{
  "experts_per_token": 3,
  "balance_loss": 0.00261,
  "init_std_router": 0.0177,
  "n_kv_head": 1,
  "norm": "rmsnorm",
  "positions": "rope",
  "parallel_block": false,
  "init_std_qkv": 0.0634,
  "lr_head": 0.0141,
  "warmup_steps": 513,
  "train_tokens": 640600000
}
Below are experts of layer 14 (counted from 0) of a mixture-of-experts language model. Rows are named router (the router's row for the expert), gate (a neuron's input weights, with its number), up (a neuron's input weights, with its number), down (a neuron's output weights, with its number) and show model dimensions 0-127. Each number is 500 + 40 x the weight over its row's rms, rounded and kept within 0 to 999. Numbers have three digits each.
Before each expert's rows: a language model's description of what the expert responds to. This comes from a sample of Wikipedia text that the model never trained on.

# expert 48
Single letters in foreign names
router:555550561479485477433517543503466544537465481460545490482507513440458538514453499548515443516554497455534484539446440530493454513576494455496420471457470502474531555461477499481432460417498542514499435483391526565521471564470511508497488479442486575533430500532424486476418534507481487464488502447462489479505565513494502440608521557481531522523501557478508452471527446521487467468493
gate0:495530532477488474510481504561475511470536474536494494524508532508579514482539422529518463529490415480534496481479493541507468579565511493534463529366532516479478502436536458543526482515516471556425523458521559505572513492529575531494420505473446507458437557554482468490446463514459448488508415419504492492497459573471459446508540513451462443466524530495561552510492521484448499422475
up0:524515351510479544523508611466511437559562504530500533544490475522499558493405442543508512428452475522507537513518537535498486523488497451462467492541500509473529465442547539460526488547514471579535464452459475539510556482531520544512548497465463533404525541495493489520525475559569480489469518517491489508552488423510519473519489528459479418511494469585522486491478427545516511474434
down0:454411527499493555510535553468573474573508567566420521481508464524463523477547526498464510536496426529473520472496510534545491496589513504439504433496480522439497484547517505504541556433495461432478453513443443511561522547572569447473476501441495437484515520492512470502488534477488530542367492487427485508513518517472587467519473531562455475481464456494509460467501456463486494488538
gate1:521502535469536459451518573485485487473465500476473429479450450469514507466476532540480546515512504524521431533571535478468440478525469443489462465511567475458524544519552477465413570476493497447477448529490528558552540555511503481461481489496480475576444469530534604437483522444477539442553536451509549458498593499527493462488501490527617530478509388497508529515484470465532539488499
up1:517466553504543491508511517441516474473537512473492476467409480491587474478491560509487551497487501594522428551541465503491475502468406479482500435548501471465510512560505451430506566440461488482483451507423487479467472541526484536462532482544469491530431455543544518463447502450522580510519536479468525459440494502495519531423457369529581514511535465539560516541483509514524499474442
down1:443455511462472570476521549467432523512525514536531535492474473557491452472485535573477547532445508498527433504498483504472464411487486469548508492545552513506494499521446498464491480499472536498539529585438485458508511469491525520478572490522528468528488502431511575424512420571495560406566546529511422571470436493498546430540536500495507593501510557540467454505518478513522503496577
gate2:499487499526506484516517535587412498542481527460509544522500441443444578537505426495544482472486503539544462506458520502497501477465421424491460509443500504540449465499526560506462447486539564463473434468500539555563448459560437505539509504560544547541450502523456496470441499488517470529478511546512494447503439425447510444549473478401483514464566491519585463483538479558539490494523
up2:512535487434486499479517489486478534526541448522539439472527456523478466503422473506502515481545445592489483529514529491504533490485457480500475564517476488528487494552494499466456498526549445559482534474494386536402515562488518513625524506442505522496568477452449553441514550465473560524518388513561518518548500492565493554537479512538521470505507522486539548478477417443486442475553
down2:533485448565487428521504484519503490540467482500506437494639478427465498561511480453537497570425576558553430504497512502489521530500511556500445525519523443572549531574554480518488498472479537499501448497430494529519514502481496458565547539493510445533455448554397474498513499485513536498492518564429562478511541532594489512542513454445483506513496443513512514536501481500448455484497
gate3:491519550442533462512481560520434477470545465433424522482444547479461547577472457560474486521495550414487587533496447582541505529493529587439526538515473542464532482442472478443474555552514502477548546512496516493501509493518540558523562487526495513435460480519496510568475505483465502519470496515598461494482491562492469464495601501478449579538502507501602514465485513483484492469488
up3:474456473500444493568487514506550490535543449450492474549521471551502545453548516500488558473569489448472522479487440420465464607532459483524533453546474469498506443456480541462533555439461526531478524512506426529490484558517465584540519480547521485471516516498534479470555485536487446569464422488475540549542524510516525533524444531403509533549449513398454514449492496568469513508471
down3:513446476542566476517469427546506567428502467479485581507519499466481537493488490464505442527531488513535510483452529463445537537544457510525427447505519519396445466479493523424545522482482445474606438475500533474477485537468515513597517548506490518517510507488536523476527424490546516518523550466482461526469500494454516491546401530478397498514437551512508508538521589494471443453525
gate4:488498502534527477526519471505511521518513500586569533511473475576568522449532481396451482504449522495506479487470515556475500482503422507561434439500510530465423435475543546407465497467496479457364461448491486540431533571560444537470459533569461524457537511489524504498491505467470507452485469550545482461482480518473462514534519462520556513559522467527469517506484459457540474444552
up4:505532542487498529477507490464506483524493543487482542468587431549565449505495500470556517490451555421531445510495523521541524390473539564484497546557456491448522511447528476487450516418502548479380482470510474489450523539551499479492494470516491506505547491510529532529446488438540618496502497516505488469578390500456450516482469492486491427496497463432478543553491533484446464523502
down4:457474520498509536436511511508452568434506588529457471496512479452558466447516502576508505524512492518530507535541417508569451451488540529479496486619488502482470581482442487508529555538542519522483431513484504434406564452514474476478466419472520541465501457508523508492536511527482479499525515486448525444487542514520547546542480448515583522537508482427493449498536411487517485551572
gate5:467470453484485517511567522455442466512517493569550508435534488440539490536507481576497467513431503514574511539485486513501497487554538486464544484482442493508535439560565489525433548597534553552468469508513527564486547456465499511545475545480573550484562539488522522523473456522486536458550546542482516497419545488436444560563494461540529403503546542536495547549544478468467470483471
up5:489476510531529499543446449532471482556528550495462482511443521588464444520469494525506509492543469548481475471473504453504451506502474484535501522391564499512505487529457477473465565473456456509509464512493494514548487561528526543550538470501535526397500474490446608605524570460503555507513434527510465465517423486473545521395465527461550578390503469476498507508495485496490477484504
down5:545521471504502527490528425571426548557505435467497400511534567516513502512510480475521474557552541491497498448510475494511534507465464547462504492431431477576531525453497479480419563550451544506505510537506539576515461479456479477516525503505432526496497424459543503552496500506445476531502516583464565578496533467578446519466470539538489474500502565466543506483477498564547538579553
gate6:508540502508497522566445500503423445544511501492524488482492451416528470516522499452534501545515503473565481507463511549476439505466520509512467539467515473525472531505499508534500509485523561451426508487507529558458422540409498545510545479502509595591531510469419554464360509496550598478497483461529515513519570516492467445522493502505449392498541529469534515531530497511461458455494
up6:480443498563504519514477489508535553550493539473529476505444501519484442575483504398506464541406450489490522521507581539527465456505531476427505527477494483514545487515539506582556527427444568504427523492482588521539539439527491512549465492468450540434523458495542484514469542492548500517562572399457523469531498515499433509526504593477476450512518453526529518524541495499494519559531
down6:429483533503501559496427531472462507527542473517589559482489516486481455435470535508508569507498485494447508514550499510532513526465550498461475532455490501561553488452538529460538518516519556495537529557553519465393459433477506462506562473502425548499491488519468547524415491508460512537477455549502418496621424473522521468551531482416495503596471489490500528467526538550465496489526
gate7:497515501492532446551461464554408512487468531573480439484482511525453443547450554504473530504525515531500482483488463551502516463484579530445487503414519526445467489472540505539448526481560525481586544555456444453420507557405478437517506482516511481508468459460500493466497517481513414418526532520472487441455514516502546530523528521412508470425448535497466551506472535484515440451448
up7:522446488508506416439511538538435560512509473492516446449467560477484414469515509452464509507464474496497542516482558584520516522513521560562493492497529504438480431484552449500497482482544519547482492530525491518481606507568475509400468493496499474458440535528533494552461477564496509512440392516487485488572514567500496484421497539409497464511531532467511513485558444570514471480459
down7:496524531549551474543494461440575494531551501468440451485590549468476442458521492533469476547534503544544487594498502534498518552525477556493532494454534461529493502501500473503465460500477571495462501493499471496521497432410493492461499492444518549461483497494625454532503546544502469521514488463529495418528486550483446454507454468463540459446579488558647525500517477498531525530487
gate8:505471494519510522413432458473508513551483461504440555522513574488501521429499476526553522535498520563575499507548547538473426564472427493482428531458477451539572547430469493509500428446470440516560550509500513466506432483493625566511506522471555474530463475499489528501501459423559413479511488528523549528511511527479491542495477465519551541553483453519542501485527503474510494477441
up8:511499459467512494547535437553503515496542463511509528491499555504525512470500498479419550475484560490526454504527524521541575485479554444551571537521454493479467563523486457497522509512525508492502486457558562552515461526508572575569470542556438443497492497501460501478554477521593441503475564497578474513581450517435497412519454536537446518515501541451481501536531462574521537482600
down8:488445439458477546527501536433503499553491491533503489475503506458465537480538534505581492416462451506536502489509435455569516519484445526455498517623414481517449488489530502462522508506491473485521409476515452527466547477455543512504515524499455560566460474541439477557517460572551440434488510570497533550474508504444448500489484423460537538457507485526481496549519581573538543503523
gate9:534494506541469479464454512525500455562446494527530480463538555508531522528552575556535510513589530454460447527533506462427563566535431461528480460491502422507482469489487436464498491461477446491521517443527422541518553483564529539565485486513488485489516517485468467531532485500556527496488480515497517503495491523545458509533436564441496435424430539422514475536546436411499450455575
up9:516515512522498521487533628461490495525454544535485526463518510541486520533528505506503506549486509502442488600468522461482482527542425512463474495499532494502502561495465474435515488472478496504497513444514507561513515426484494561543526425489536510537484484494496453476529467488524496435539442552502584484498566496496491411552478500541479528432443515435542403583572402505428545559507
down9:533494451516519472569519533495522576521554426482536512453514499546498529457441514515533557465511496421568556452588442486477458520518484528499485523532544437457531500492583465429504536548487484544428523545464502526528519468503521480512527455542517458465524491539522503508544407412543514517493448526544519432530492498500528486519491551493503528516457500489450490462625572443444449545521
gate10:516488497440511542511446484446474515517443487544529521458509520499482540559486554491508441449489473495458444582604520530477441474470498549451449468502524528510473488439462576414491513524507552584435494491509542499497495539485473459493529496506411534589470508478531454487448525396435523498445472484434509461531444443486513495553577502497471466549507514538499475488490486507512506419575
up10:459460511572517534526529464447480524503551509511475475572526517438494555538565538467541499540485546550473491410497499516503449431508512445441584570503480535475537485555498482442528459543480496448633499548459502507552546495500464530522439509464524521475472476485436528511557470476538517437601507512527501529600503519534447515466473484562502523545460481498508477489521565449550526512491
down10:546540537441442430500490514455423552515492507540526474538506539455427440464547460541570484522496566479507562466506519486502453481503544503492524507449388509437532471479503514467553473480484532478455552550538466524472439458528536492497430554483529429489533501473502542463570474480487459546565491420519505545553595553479432467512453576545500483451508528506474536506511545507491543523464
gate11:503583495555555461510480472490488549515497501487543529500504454614455575489509449543523528473513569520562485539442478550544441478454470452497496507540471449492486515418527517546490448507465531562441467505545522479484517490516504508521507469520457505497433509520469475520468526525507551552413437523499540478462431483429516487513501518531499563612517430547476481493533402558531467432530
up11:499537446522516444424492515500523564488539543564525521474528426496568626492420507526438502461498541557518494531418475511504500519461474526455483466557510498530537522464523501451462423477577554469472481490498531522518518520499524500516546480475475507524464512490428442506463530502429528446450483543481474516475515500547473468559510583575489542548567522563434502483483509589529438529497
down11:489524517530577545508564552458508459435510526483440561468558425526519496512470553534494501563482520524487543518565486529532504485434482522531577526515533484465417529497549508471476544481492540434496465567453544444539560569443429507416461481511439517444483539570491521486537577459478510488535499470489489476521457541441527526473464478542523550516503445506519492443464484437468549474578
gate12:523505533558504501545511503520525472433571521545430425513525486469536479515416524481500437513540577523470548527551482564521466531511501543475532523441543525409496491450474517475420477478534561493502522501451455414543552474475540441432506553498547542438426496539461500458464526468496462512467511509489471490557489563509444466510479436408461501516475590471460487564532513468490488519485
up12:496470504518512486497469510516538460477482524549429450571482527466479610463452556477448487510537547577509430485428446475408465526495446510534487552473471512494481544482466512427538482478433539457436462526547469493541532534472468431489483540457518534557526554415471451488543494487454447559551497456497505600461511490494473478488554470447500519457455507577536506484541547470478494508527
down12:453515509571500422487477523479454539438526522489542530578472478509495611546569488443500494459561467529497431417523509512480480513522547486500490461478529507387463481498517468525552505511577481532468520551529552504509512511549510568506468502530541537504526532407471495472456380526505475518454460527481471530492438417519545522523433500520499534464472540491529536478493489575502464491568
gate13:527473554555567494523454556549539526482490535489488500552495454444445455472512564487472453473515565484541470494504413506541483388479559457493533424490504525552530452511440475490418450438509520475483469490554490594454427489495455506403556529486490497546501452520487458495481556554486512514532443468520477439514537506437534537493491456531555488519522488436531458543498517504487521536567
up13:507468506453490505497493530509471470537524518529476474476498488473490456467433475605491465539499508459518512469556397422457527511449505531576443486504484525503507508514492479483523511479543528502475515548540485561454588512507466439489533569515507628534483538488585510463502481541487544551518527499509524514384562505519486554503531482516492522417440554579539504413497542474476455537463
down13:519494471556510415443418522539496559535508541519440425548475445473528477484523580410413525527554497500530445466494474432464529486509499465514540442497485526502416502507530411544525504460487431529483448515510463473475452460505566491486445532487552502456458498506516477507497507487521510526475556498526527524454508477585491505497568531473429534530465429526418486549430487526534527494443
gate14:469526589498484474562466541506477514521502508439535522498487511444487442574442485425441502475435534506446550501534464516537453525476545523461523496483515510539530463539547538523479491437409524484450515539472557448517465504504487524546443460423473426574507471430469455459463607527494556484533493488474484498552566545509471426553473542559428515505523500502485512471522564531516485464453
up14:479477513499475470504569490501507500523436467528524506516504479543568449540440508474441477482480455435505538442487584511509462546508581472535490505467535464488528510468512452481458491531471529576538423456484465464563560472467431509500555446500433504490554430527501503514437481471425496484539381525433484523431519461448478526531481529576464477462518531545499524486425579510479456467523
down14:472537481486512496469444537491534495487501528571439517480490516487566470519416472544500507461488510502568459525455509450577532507484485556528520521471533506437559491443421575528452424531535450607449543527425439501447563518464488459501508520474547538473475479462547423533511540547465512464472526448452457455512493492521430496450529461496524504538571540512451553532500557509493567497463
gate15:517504574455524525518531516500469486456485558499577486430479451503480467515484504519490434542401528416551517537478470496552479516530508474499454484417474516467526488514586501490547487456438560537461549489477555536466553542506420435531484522490424545488513436480470516464534428462563501445496547519419500500507565457512522515522461457481487447450578474492472490542485456440546525501553
up15:570462486542480423552497486535573490511494474472482428565485526451456515502500513487498513529517451392489478472498515462508511557493502477532515448440500502527469482480479480458507461542561500420446525483550487486498514468507481464515470510460461429518501504438543477493450518494476421482538531447442519503497544501538461433517518514451463577483535514522503538521392552487492646460595
down15:512548494555565520557499455420526478558581459475462515544492495508473445439535533453498479547545516436560512549538538493446471535550473455474473480497433494510517457547440530558560555569452498403489401478506449516488568554534533544444430539523518499538510507486518529502550490519501475491562432493473493511576490504519536482570507526521513479521485517553499514519497548414483497483446
gate16:509519503489520548451394485482511457416521479541450474508505508486552514600507498507500447489421503497584449548491496513545476447513492447513482522507535510501475519447457479572462499559485450414463462463467534518453530539524494483490436510444514503532529541468548485499498479481514623432496480450532502498564481488456449519548489522445566538588482466537498483599549502473553483472506
up16:468466523410447534499522580495476488503492448447599582516379511502510503514500449479528620478548526571535508532521539507506476438491451515506486496553475477484532536529509486487554446549515537541424534441529535527528501506549540530547454492505542438502514501450458486490576445517521421490486434528523514511525506502507460424567510470516562512503478533489529498518456560471565496498489
down16:480516468491445460463496478530535509543483509499482475476544464456520514524475518558467510517454533483513526526448576546519487494505516482474544591447450530516544472532521463523587514386422381496518513511492489496473561469443497459538555532460519448473439496601531519481464494497442552577482562519493531543456560508524505507527517551533521455515587536559521473556515540523466444464528
gate17:516487468488491388568458457528435524486450533496431474466538458491504527506530516540549444619478424493526493440450444568461465470480497460442442527471427502501512533437482486533500474484509519504479566497505536459455448530546554440504496483529476531568471524507531484475471457544598491478476495534506558434510531543477447490536563527550458489499486517426473470488440503465443502505544
up17:510473464481479578385462493426498462551486457530489535511511578486500484477501487469466511548516547422503497510566529467524420462506518608506441465439518517500467545486513474498442545525509457544509472505462470443553536516486489553396548473493472451457577457426540544478494497506433500487451458459530479489484581501553565522557458579488518533483462522509532468490474468509471489483501
down17:515515429503493552534465414503428493418536506528559444479508572470447450547539525532487473472561499452443494534438491505487481461503524495523455515524536475503527408541533564472488536465485624518455528492577571516542447455519500492515484528554494518553588586516515469471514473498500483516487508466460489489460486502498507497570407594534491476513495528571521514484547445509498484503513
gate18:483494518534543491486497533482529433460514462497414496512441486452481528581469535501496388581498586547526583548510515498469505501492510533530535479469479464469463468534436473441506409481494578483483448504527457505506459508533565564518491494567482559574572525531437465497529507484537508532507467471585555466542503516536529441519556583499538465516529494469475443475502552489501487463457
up18:509498461574558493452423452508456444510537468490525532485494526501579446475494492513458558520536534526467453515576415481409528495552563462465498483482497476539499446507506472485484530490500557474467520559433587450440487466411518535470494527436517504589490490462478439500511526527491442511543555410526571500508496514497464415486476460469490541487460443486428518502508536519472517548480
down18:502467471471566518526556485489531486495503508476495601555535466456611436457522586520512537597500394475491528481527486536478491390461545547468556542536451519462448492490515445468532536462518488515500536437516525501498479511562516502518514570451537505480534563543534455465531529519429587519541518454511481506503468552538515440493511540496534530542514447516521528493485423451514504493489
gate19:538461497565544500485463501425497516513403457448527535437447545505469523563521529485538532483543545457495467426501427478485509568563504525521465488493573510470515542516549497524438512443511506560510498510400492498511478465487519554536462435459506548533530436477488467457514479431499532555551473513493472497489581529519441518545516516511566540436466496504485449533555460495489367493506
up19:544513468576557455492486367512479444550549411516561475526478529475483485474532460486488521487496534469506498564532523529428489528490513520473521542515501471537516468560448464434529492547545453489578528463520484456545550480445530545508494491440505522519434509534436586534511497496457413502467567443554507479451524530530463504412469585472480464481561470519514526476472490486447497528483
down19:503500485556564467486432475429506465531505539556418516580547461533524487481494450538500572572566507496506477505441456456399480472476582505471480531569419431481471528445485513498507464546444480423486545540512537527536522475504491480497496511458553448514474528517544487518461522459525517545468550489460510472590524528528464418461545502508503554472497514506498565440539573477485462534495
gate20:540562583427490479471542503462504504488509442429499497488540531562491572486504450524488535472485508509452420517502517579558514573471522535452521469502505501469483566414457501554528438505494527486484500495500524495435427506510505492562454456409455481538587489441473485417543500506560484429435482493459460511575512498468511480497487587493484469578481528471504519486530497560514494444526
up20:519519522416549386508499491564538583502514469442494465472420509525545556439519467492501478476478428464485485510455516463539493668506498505512526520560499532480508559434495554529542526505535470564497529489471476497477477485503501489538444478468492540578511502516538472483486551462534479389489468508454455522524503444493448455553497541486520530497457447532493524470469490591506503521508
down20:491445455472500531471544499503469475552531471461528502477440522578504508529481516464555451457528494489494608507512537528517456525461529513483600533543533564474486556542492501519445474495493475555529459490500402485566491491476410499553525460517488580495545501420544537543495514531498567405508506517471482496489460461508521521464492440530473478502512442532582504595585513458492501529434
gate21:540514424509523501516450462557468490556506518505555499411488502517469460444490481567486443529547551504486453449492429468514467566515528519479523538443482514498455424458552524411530566503520472560500570482413484554552534455484464480528489481445558513467484467550540524488547521486466455499444580539424513541516501508520461485540525479476497465479530556436519522514452475507452461590441
up21:526527525457523473497589486468552465460546497536473496525567458482524503556503541487473484584459533557529451545443480493476444550540476534541546437443491514452525513461553514500551410511511500555615499539545455509466471459551543511481540512480503467510467531475531577447497501493562534517546430530565475496468513552517540528479511556499487485542414415526479479584467530522541540494507
down21:439475470445488565508507584441557491460484442424512431537483498526526502529570496506466483499561448467502448538438537548454530489506440538537488494454501506482440480402492478538472479490515496462478571521449433420516522532510493502461510475513483447440499500571522461539510465500471581542527511442542547483483506493573515527470479491441566495534512551494513540474477444508523426457402
gate22:522584467474402459454541495448433496493536547520574439498513537495498512474546478496526577506527481562565506531426443514437517453551480457490482450500471517440479491430499518509532460559490525482494480562444592534527441488480552492537495498522442478536454532461426496478465509493426497474470529436516450511487403542520487511489483526437486496499454515506488531513557457488525512439408
up22:531468494565506480513519468553513446489494481509461501504524497568505492520455547432492438425416537452426512524555507453507378483451538548524553541472589463461501525543520491457430550453477525497480498498484483450557443575528508562467452493463480505518544448568538517545566501506571491523533533505531560443491528475460487547482586478577534452480509524520502536548479507484497521496482
down22:401475482558469458545577520424530543539485514525490474560489516448486486496471482432443484516527498524565449481508466498499432469446537559474466523434436514486477546528451491471446481497500511513483481430505584510575578581553477544500611550493533487496532535480539455469461499481484544526475520444467533553561514433498501534493497480502529535488507550519529521560403503534484479492462
gate23:519478491482542549504474562557486484530478549460485422432505474492476484419489467554493511502467511548468525547534464567473515454563434496430494470465516524470514545586537464433435472540479437430468517486497510429499515554455495518502491554553438548421451570536541520458418521508447520478549563521544524485478583450498509487501503519414477521523511563446516516505501531519530518546486
up23:518538601479532455510515437520504526482428480604455587483471418512525451547450509516524473520487459532501550457476489419487511536516516477520526500530483534533475491436411561489496497597499489526573449456554501532489449433493527493543464484446577440530550491462454504464594509546521472475473520471462486461468512466466478495548500435465501497481479527500497523486520514510466584492568
down23:577597496524448481532461414473541503479499427481565494498568539526436506520547458473475534459474530498453488533507515443488441513460494493493489501432485548562480459474526501451511545471504501488453446538529500516479471474641518434533452533490546452537517384487450549459501538442484417540492468414480524517513504494505438508539523467520509486592520525484494510518497515475513509535526
gate24:497529499537513531528429488523516536497484482476473476544518488542509524539557505494552502519479500546484438480384468477455548510521534490524498500555456470506554460493549433513452493531577569554553397602549558481509394542479463503472452514525546579533487527531496494579466561475533473555535540535517537546482524443500503468508474575400503522562520489507473492480536483507465489487500
up24:496563525487456554528463517476492464439507507507459510488473481476428541472540465476539532478550518566449438518553395485522481516550435551470410425428522448504513505518527486447498502497542475504484455556478513494538498425560554454512470474486512466537484542500504437424457568518526459420502466520467462497540412518577508452526473523432505429555463454544544526478502509519519497504468
down24:503527501509496475527462464505489514421575444520521502505510512509486479516535458535470434485526577525454515555478473511540531462518528518484504583487523490558547445497570492504437495474455478492433487461479503487510515422460546503519515548527440477489529536429482537506477497511619430469456582569579478501560525430475478464501529503453481568449453421455512500477595532495528473552546
gate25:517522519478497481489403482518529484456464480523477514477452486511477512487525559512462529595504542432506567490487494559497448524514539572528479477518493522476502522535507531495449426377597553548529504430447536516558498526499524477459460465528467482521456413457463544472537495470407527432476486521456498492511489489452440504524512434529483523525542467520464540548513561559431511451431
up25:457540549480515523481449540504521526512499475575564489502498470449480483422488539584511498521496496512452451510430534442525478520534469463482513476421573521440475512452528479551494514449470453521502569492522457490441448547472526448528507501531479531523464495478585476499489510501539610434455566544443492495503507542487487487415589493516449438450453530507490495487541471552511533469391
down25:450518467456479515530495493525524498487471420512526531456517494434497568504565531468540521503512490479459450514519515577485539499540453471491509486527515463516440534449499512498581542451563525455462579428513442478459471506443512478479524514552510489494534600553564470527464539492496552472481558537482511431493514486436504420401504480440503546367516445547450469484532508462484521523505
gate26:551459520479497538516578501539482504538522528532533492528524462450527464427535487515491490436543546518509492541461474436474460500501471523605547549474516463449500519508493471446527506597454606541489434459483486477503509545541571503569480525514481500464469481519508540496575488525522417479402518568546591492479445500516503568504449490521497530473502537403483473508507433535492489471448
up26:470557462521476443537450469524492473511511492469468484476489523504543516536474486436502520544445510514516430466525578550477493470435547507419500486507463494493477478506490448494510527523472494554425518518545473489479507461513492536543495471586492389463535533500519414510507509458495547584478540502544522542521468434432526498456524511515574463571584536465535515562459491536589583550568
down26:503464463487455508507477464506509462531505525496476427436447561476501544523532519452502491542446475486502493445468605507438575541521566508457515513467466514515534506554524508463464430568508511473479499578500515453441536438519371535482498576441481517487502521534504431540548541489455519525511565454429489508485558519522532466513549485486472503466514556528516502498538540507533616524430
gate27:482483555421478449491519396535520482473460517530518585440476489419546542523461492499460518429553488583480515495485475586492508456513485547494458545448521482516407514514541439596546554476497526473452515490472521555472528499503486479444463513456467407514481477526528501501505503523545510490442517407518488528565537485499478445526521521545481469479466593509515509490563485463442463492451
up27:500515507525498570493425520510475483532490450461476449530560476550528525509482500521524487440570558477523455576507412560560621549498493454518515436384460545494471468546481578528474482428595545493495478525532479591534486462477534476539517444464489561520548457457418494491496489497572488509461513504441454508547524517515491538520498526471491481505513503450481473528500518523537481524532
down27:518470506492481525531463460501539492494500462537461454509492423492500494479430490429527508530474483535483570467508450548495432575512497548515495526407510472453512528508476506429457497488513577530508460434533542470470511447519458547583529558398512531524486458526539448569540408509496477548510474460450523520505452455588522515458450466531509493496589587502498470538478473580505496510534
gate28:500481461455549506518488436456476520526495482496471487489507510580543579610461464508491471471502467428536445457482564488480515515489442531489492543557483479551505564464549494550528596507512568579484425531429510482521458458484543472520548527566511487471446431484465540494431482521519490480544484541534453493548479522521487474534526507593481425503478502569496481481527567552485538471429
up28:497506440593496520542465551524589433545467476466503493516486528524485398479518487498483501491478556506530493498456487478474478570442495537545521497507528509433454525541474523551490506516492445456505547556582458469466598528502498479532494494490483496510551541523501465520578480497538464465476513568593570571500477503552491486513444528481528559545535486455473515616488593545521511537529
down28:497459485525453500508505481513453564489503482456451500511554476543459496387533422438528476461532552518510579494466481452505489483545494410535478490529409467470442531475481531462508530454479493513484477520472525545509504509491548493526513545532439525549485524503506505456520505430591427532432608461487543543489495478452510410488564555465521481502563443507421511530502484584496481474495
gate29:506490459468509515478483529551505508527448480521439455520450454523488559489448501498494421498525545534404542569511471468567500490546493425510546502445464458499495495448528473485518533529471555505563478506451495458549462559482483447525515512522447506429577529500477495466534537493585425550458502488470458543501452477467496541508481545474572578430419520449536507475509549533589549563493
up29:455472462489532520494447500473507610538511441479459516496469442551475493497584499497511492463525482489495521526491477417561424452488475442454521513590453487500526578415485489408488535500535475448523469539455473515561530548531475500450525498466490558481569530502442496486528560447516462470481459455477516467461521429518515568560485495521603519433529488483453457475531502491521556538516
down29:470488459465526547521460461527421503489572449464492562518524476493490512476472495509439558429468506467491456483451464456599518552560521506452455489614478462509520497501537454502524482523467462529589492502438513526575507434488502505447481450453466557458510569508483440485471462404484471539565447535558469525455525466484564557502527551533533516452528502540481511492529548513442538518502
gate30:513461406445559521512428498487508558597518393493490433430589482512469446515456438508499463499556466496512505452486463445520489489541593533500488508450493518448550526565503547554554458521478515551509572556430512502447545469505557476426516531507520479551446494552550484465479519504480428489497458504475509462488498527517501510462454504496467442539526471494525545469552546539462476489497
up30:500586486539525478506471455409467521556429521482555460507479475496479543487548512492504431583511505466524534471494496481499574519507535474482498541490518530415530598526506563498478445549495504545442528466502477480454472454486557515504489475505502435496458553479495434468480480424522521515529496510443464471493555506432510472557504504495475505566539513556526501440563466561488413416604
down30:433478441524504601556537586488455487523441498514497510464445538514524521498549489513518478533462501432528492555566483496452545477496546501473571528460493523529499524466466545500507491586512601467465567545535548535490505468429475534571617475491504541479473542512503459515491490459504529492466501557451465496494562494464522419497507552518460546474480431545496547552554537565478505532532
gate31:490574501459511486564487557584452469413468518478536501484490454591444413542480479511479489481486505492525474571418568593457505461448463522566498528482507501465473488475478513535548421503509536443456488508525590545603519532471524471475521468506529534546524524522455520477520510493466492542477508546510446444503498472454516465530472470547466534498420461506436559564522533489491535532500
up31:479507459519542483483521438467507460481504481515437468477525531512519508479513467489512489429584493555497495468502528481560563491450478479496572549533499463478495505543555420507488455460501471565546510483565480463436443430551483520604528521431484480529505501508422522445566549531540503496418430477558458510539479410481449525448427474541565460480509539442525461510504508449500483477555
down31:646471490509473470543541544525495542504496494519542515523527495463397467508557474491508500487433497473486508511509548484465439551523476515514470490546501500435499463548441535526502463561425560533515409588472447537508497486504520459530448505483483535445489458500496490600553518415464506486524387496489487442482555531476445515504538516555502485515529541560454541539472529476532487473524
gate32:486477560453467544577481522441487531582517507465548534546552506454535502504536533514477513523590544551525499454489447549525450578520524466518516507531580509514499482457469503446464490396459546531547439562437533527552514556498465525570534496453491472480398546567483545468556425525511519551509506518417504515484522535498522482543514488461536455502482528543471485504554475495427478484509
up32:503553513496540484513568511500490519490485497482481487531475445516420489442502470482473497479522547636542518540494457546544498502493460474404504482400460507481501504511485450431512449533563566578518465497505486563502557504563552531497511527407443436481493492498468504468484518498539465576470499543573490503548392495492459503498446543482430486578481544511439495482494508496496528505555
down32:448493492472597519556469538500547458488417512503557513482485453494467462559431464450484530548468474541569526475463419470542502498521463512598480458527541451521469545402537460433509552448518514468513493523510496531594517496523469557479552503508523393465496507481454497537504421486540473481462443523479544469526517544514456498442462487516494466547489465578511529450527452517494473501460
gate33:499589559488488467493498521456483495445494477537497461412459470482471474485517547480546491473549566520455482441438475436524495490516560490599523520497413544488479570515438498430560522495538498460537435531471442507525528473441519519501455450535511544477450500506470560545517550484500461518536542490480537483432519560559586469459513493442489558478485516507455450472541440524466457482413
up33:479498539544463588549544547523541510519532518448479520510510479491497552490560483542555445524531503497542466442493422529463526553465564498531469463509457490526454526429495548461575415472492506520500562506503494484532480474533510400481437496577474506580484548534536574541473522479517480541508506570495487564426414497465458494494493562535471557542538495518411466446523509490479512557514
down33:409543459541508455480431522471465549453513507507516501454468472484492540517462530492499414503451507457470467548596534519489444548509472540610483483516477500513474392501470499425523478515508501575459553442584501484457515570517515461487533491557538412570490513534508483453454509523532528491521499510484511526436462474515451500525464513564445518485556491466527513451496456486441469422456
gate34:483560554458506509458556507547502460403532491527451514504480542484401512456450486539532508507541483509516503472549479500522531576526508487565514505488452522395486466422548502496519531410534588534532527527479460398454389565480486461485495508502454553447508515491500440491495478558532472480460460546507466498470467443512459539532530509456512447514401532531494465488482491484457482510490
up34:501446510518484494453445526476502513491457504493482466558552541540486559561544552529427486564421503546496569505477468517472464415490503483527527479539531494462500550568456523569472549496505446488516502430525477490509518464515581504451494519516446446469607480508521533482522536450509552469562415440478477581497483536468458517551503557424512514442495481494565514590489506454543505534531
down34:480523462523508535474399559538499515560580467524515575507552488476517511515482518509428528487485497450541512456507441476445515514470525428474482443522425510478568498472497549466496511469452574476488488513520567479519477471547521548429493583555455512486458483483433443555469442532526385471464534446510418510516467523473501499516489437472443508461500510524466492528436530558424486477525